{
  "n_layer": 11,
  "vocab_size": 32000,
  "init_std_up": 0.0636,
  "lr": 0.00916,
  "batch_tokens": 131072
}
Below are experts of layer 4 (counted from 0) of a mixture-of-experts language model. Rows are named down (a neuron's output weights, with its number) and show model dimensions 0-191. Each number is 128 + 32 x the weight over its row's rms, rounded and kept within 0 to 255. Numbers have three digits each.
Before each expert's rows: "raises" lists some tokens whose logits its average output raises strongly, later layers aside. This comes from a sample of Wikipedia text that the model never trained on.

# expert 17
raises: "|", "|---|---|---|", "-", "\"", "|---|"
down0:156110133117116132099097150089118095117132135081157120067088153137093112172175106180138087139106089095061167100072116146072107098155103106103135102147079102155161109157122121109137054155122108112127134113166116081186182116136153103096096036096042068121094112108148067090155161103098166061106144195143120100141165114170150093134088157115139149159166113096120121197160138152178108159130100112115034105143165149117103125109125145146095117095092149109109146145069130091158150197154146140169124140122145125129120119119087121148113143185126150133148108177157121168184089185108115110

# expert 4
raises: " his", " their", " an", " what", " the"
down0:115144184098099075181106081120040151158120133074131162126139141129114098157129172127181108146156141186177105085142084159078161119135129131138091100119113138177110091138180126141150132152129148166149141186176131083111109146126126123129122163120131128177135117075174198070101122105132093085183169159099122175102085136163162161065141115124154182149187100160104135142140116105133123148096119201099076128094096129102093143092136127096107116156119121154165153149143140106205131048086163148114178091107130147166101122125133183120190212098111109144158107158084114123137106115137200096

# expert 30
raises: "\n", " chronology", " his"
down0:129161128099141134103089120149124079136144149153175103138095073116118091077119127131166088122143167159144144163155076188135148176138119163110061175126094127112131172157094103147102121170127152152193083104150111114180121097204154074092147125147162078088128116123161110124100132090121123069098138107152118171128102065098100183135178154116104115124157082157144130062134139081101107109078110150136107095079160174127120125129088096138086129175125156134111136178132069080130090121163059061083144175142104107130132145096190129122129160084090125113077109065133180173183176159097155167

# expert 11
raises: "rat", "lip", "5."
down0:115123158169132100172152104127148145134170081126102133106122184120096126118119169115108153092068068096193138168150087174125157138098114142149158135124146130105169120147171134146148162111151125136050065155142164063119124098146118148152100144132055202158118094148186127085118073124128166149148116150158147147158104067093196083176140149201146108114129089121129084104172135130113086121178076044128136174173128075115136073110139075133090161095153153111088104159108095084133078157080104173162133175104139077126130171138157154105118175069133122134124128169170142160147137161132135116

# expert 46
raises: "ous", "est", "es"
down0:110152067130165146106159161176167131068175116092111098145162143083141131164087065096147086127150104164146163105141129145111076121119106102137169096133134142115119187167137118128152068099103097126117139151098099109077074176096124120192091145147132130150146105148136214158079111117177153129145107130216070122129174117127168166123087050136128122093136175053171170092121133143121121148131142119141131133103129093134156118109129180120164102128145147131115095132132054060125117098104117188123025143114097100135156079093138160079053169075144110126150140146175127126167129118159129145

# expert 10
raises: " other", " others", " the"
down0:089129159144095095139106117118152141078125148125139134104126150126069195107035111151133129140165152138139083061150077150116119062146136131142123116125144167098147150137083108150153146109081122100111139089116103176177188127073153089161134159080122177141158104104131114110128092137085115110128108064119109147154106154201119128166183108092151124107151190112152108125124134118118096114093111144147166161124029115127076102097139138167143151113128082142050074122112201097101114128162191052121094148117049143116139096098120085116092142127149101081177136155131160073127104144161171073

# expert 43
raises: "ure", "ul", "ou", "vin", "vol", "less"
down0:144123105160110129118125180165148141107078175148141171168147155083110178077150157121162124139134129212073121141084121163116079165091068191113163113157190125101122066128125152106084187184160145197144114152086139135138174096152139081094085139118108123171103165148092100130093123123094142129138103114148209103153179143105130082144124130123167126120128101112119110206111125135085142105081091164102102125151155147121122091099105156142110064148104162115118050082140123143117148095126127174099116110162080125098138194101129057112159135134107203118150114159106151118190064157163112137

# expert 0
raises: "less", "ment", "point", "S", "like"
down0:207141113168124136090145094137106153171138080125097060071131144116115078170156118086059166127176123119151157123160104102070146135141098087135108094108141155118127102111142101121120083095115095096112154142086160157024104097126107119146120089061156149162105136136123120137118073148133117116158089135057144095108103129124117121025120152159124144124153192177087103116172130098133146144158098021147128108139099151100114146133126168131087145138097076148164138133131173129105186095138153118121081128105084123149084171153157142069093114080121092184146136158120115151150098114064063120

# expert 14
raises: "less", "uli", "ful"
down0:080163140120124114049131102142122116092135036085174105151140139105176110196144112152151156134110158130135156204153112123100116152197154071140088097146097112081123154212169074131080141133116167133180112136103117158167159121157110112121109105117110142136106130124148100174148082166094123115174180175119171146117166066142138141123163166054102103090157141118108095122077078157144104125120134146094137086129079086079158109147211091127127149172159172189123131106142127077111123148107113119151150164091146161196164067127148123165094080089146190110130124143120138104137088145141118133

# expert 6
raises: "um", "ava", "ux"
down0:098171149109096139140183126128137132128051117067075129134119078110120099131150154127120179139118180132123081137098160129124141150132189127159111117103112160148096111112169117124156190142129124160111026191088137125165083154117000087090131102094166157115083176135144130103151121175119125163163176138177118144152141095114127091131063093114141148103128146131119077157121144125071158164090104084124141162147173113095129126167149154113143125149117147114137134079142116172121088110157088139123160181145122175162125155168162190133117192110088136124120120161192096167087123214113122140

# expert 35
raises: "less", "ful", "um", "hir", "cer"
down0:145154165138138118144090163119181138152094090108156159096108198141172141144092137105111123111115131076123072156138129151145095192112110131096076086128116183093145136145093154114138164138044139151121198130148090093195156162173162131100131135162123112145131139117100141133108155094158126091128111097101189168116073134141124147107145107144095132139103139108140142076134167156152116077209122171111165128161119145206157143129132153148029111126109124183093128108061116121104147189101166124207165129133139139131132175127117118134174074212102123091121105129132100140065156158053179148

# expert 23
raises: "ius", "ul", "ure", "vol", "uli", "ev"
down0:089122115184145141143085138091134142193164155147116158128165124153186073088135143134153139157088143120130180161132111110141107135097118113062118156103168102163192171138123067125189091125122098079083161140187142138103177147144212158095115122125092107133178090152145119177099102136134127066108015106118136127148170154157087134126133152115074095121101122157129126115128106154132109097161182167119120127113167098132123125109156174165114115080065152136124159133202143089154103158212189134135214123131125099145132115119129109088106071177102103112147148092149104081168095102132142099

# expert 36
raises: " but", " and", " which"
down0:090080126172169116146133140143142178157149203118113117112097132176083161180083085144154152132158100159130070125079107118161079124124083118150159161118096099076157110127124118101175131145126143138101106137137069170146170126150125175140138119131098114133129125121120125144142124160162105154135116098189066175110125101095074063139159157131179121138073149113075124102129140104084133154159129118138160172090171117154104159155111140138134117139065141120101183101106062071196197112033155104108165162105094144065114135133173134116145099051145060171131177116087164155134172124149152078

# expert 33
raises: "less", "ful", " Peak"
down0:119138097181118126077152110144068100129104091134064176114136126153131148183130126175136137099130179119134120142179163123134114089106082150136182094125090077089174162144158081120074107100080122165157074166127135100100149109134097179163152169090100159144114117099123140170111183102117155115105108112082168082206095125129162178106053202090156165100151153134160078155107137176138146110156157126139160138113102112144092073175118134195148119179213148078131130159179114114173139054134137169135141121143082123155128138087100143124091162133137141124144144124119119138052172182135136162

# expert 45
raises: "%", "rm", "mp"
down0:110127151145144081113053133098109094172144116127106185131184166155104169131100116141113102140108144103145191136191153163143084136095120150163125144164096113198177147144123091122160135143085160111025189183115132109131140111092171138093151194103118150143110094116134144132165092137061149114113101076051112171103026158146072185123148149134118175117072098188132167136173122143153136108120148133091105134113098160148089138165107164113148117133114109130095117134174130125172128158118148088085183089070135102139143067144130146124119074144107110119108117139137137157161156053124173102

# expert 21
raises: "yl", "es", "stra", "ell", " Roman", "it"
down0:096124123143103140061144108086151098136222079147112132081155050145095152117097153108120099148151110098123108152123121124102121133119092110163129090145144114149159186117149125090158070205091161139107131148122137122113171150135081152179123102144124141107094091099143105105136121150125108100136095159092142159079081148133113172198131139134090109110152085136123077095156164147177101094196101093138158123087090149121123101179125161144056119200162159145072097137123146120149117164159184099138123179122163168135095042116142192095127135178147046080077135089172095124114141108138162084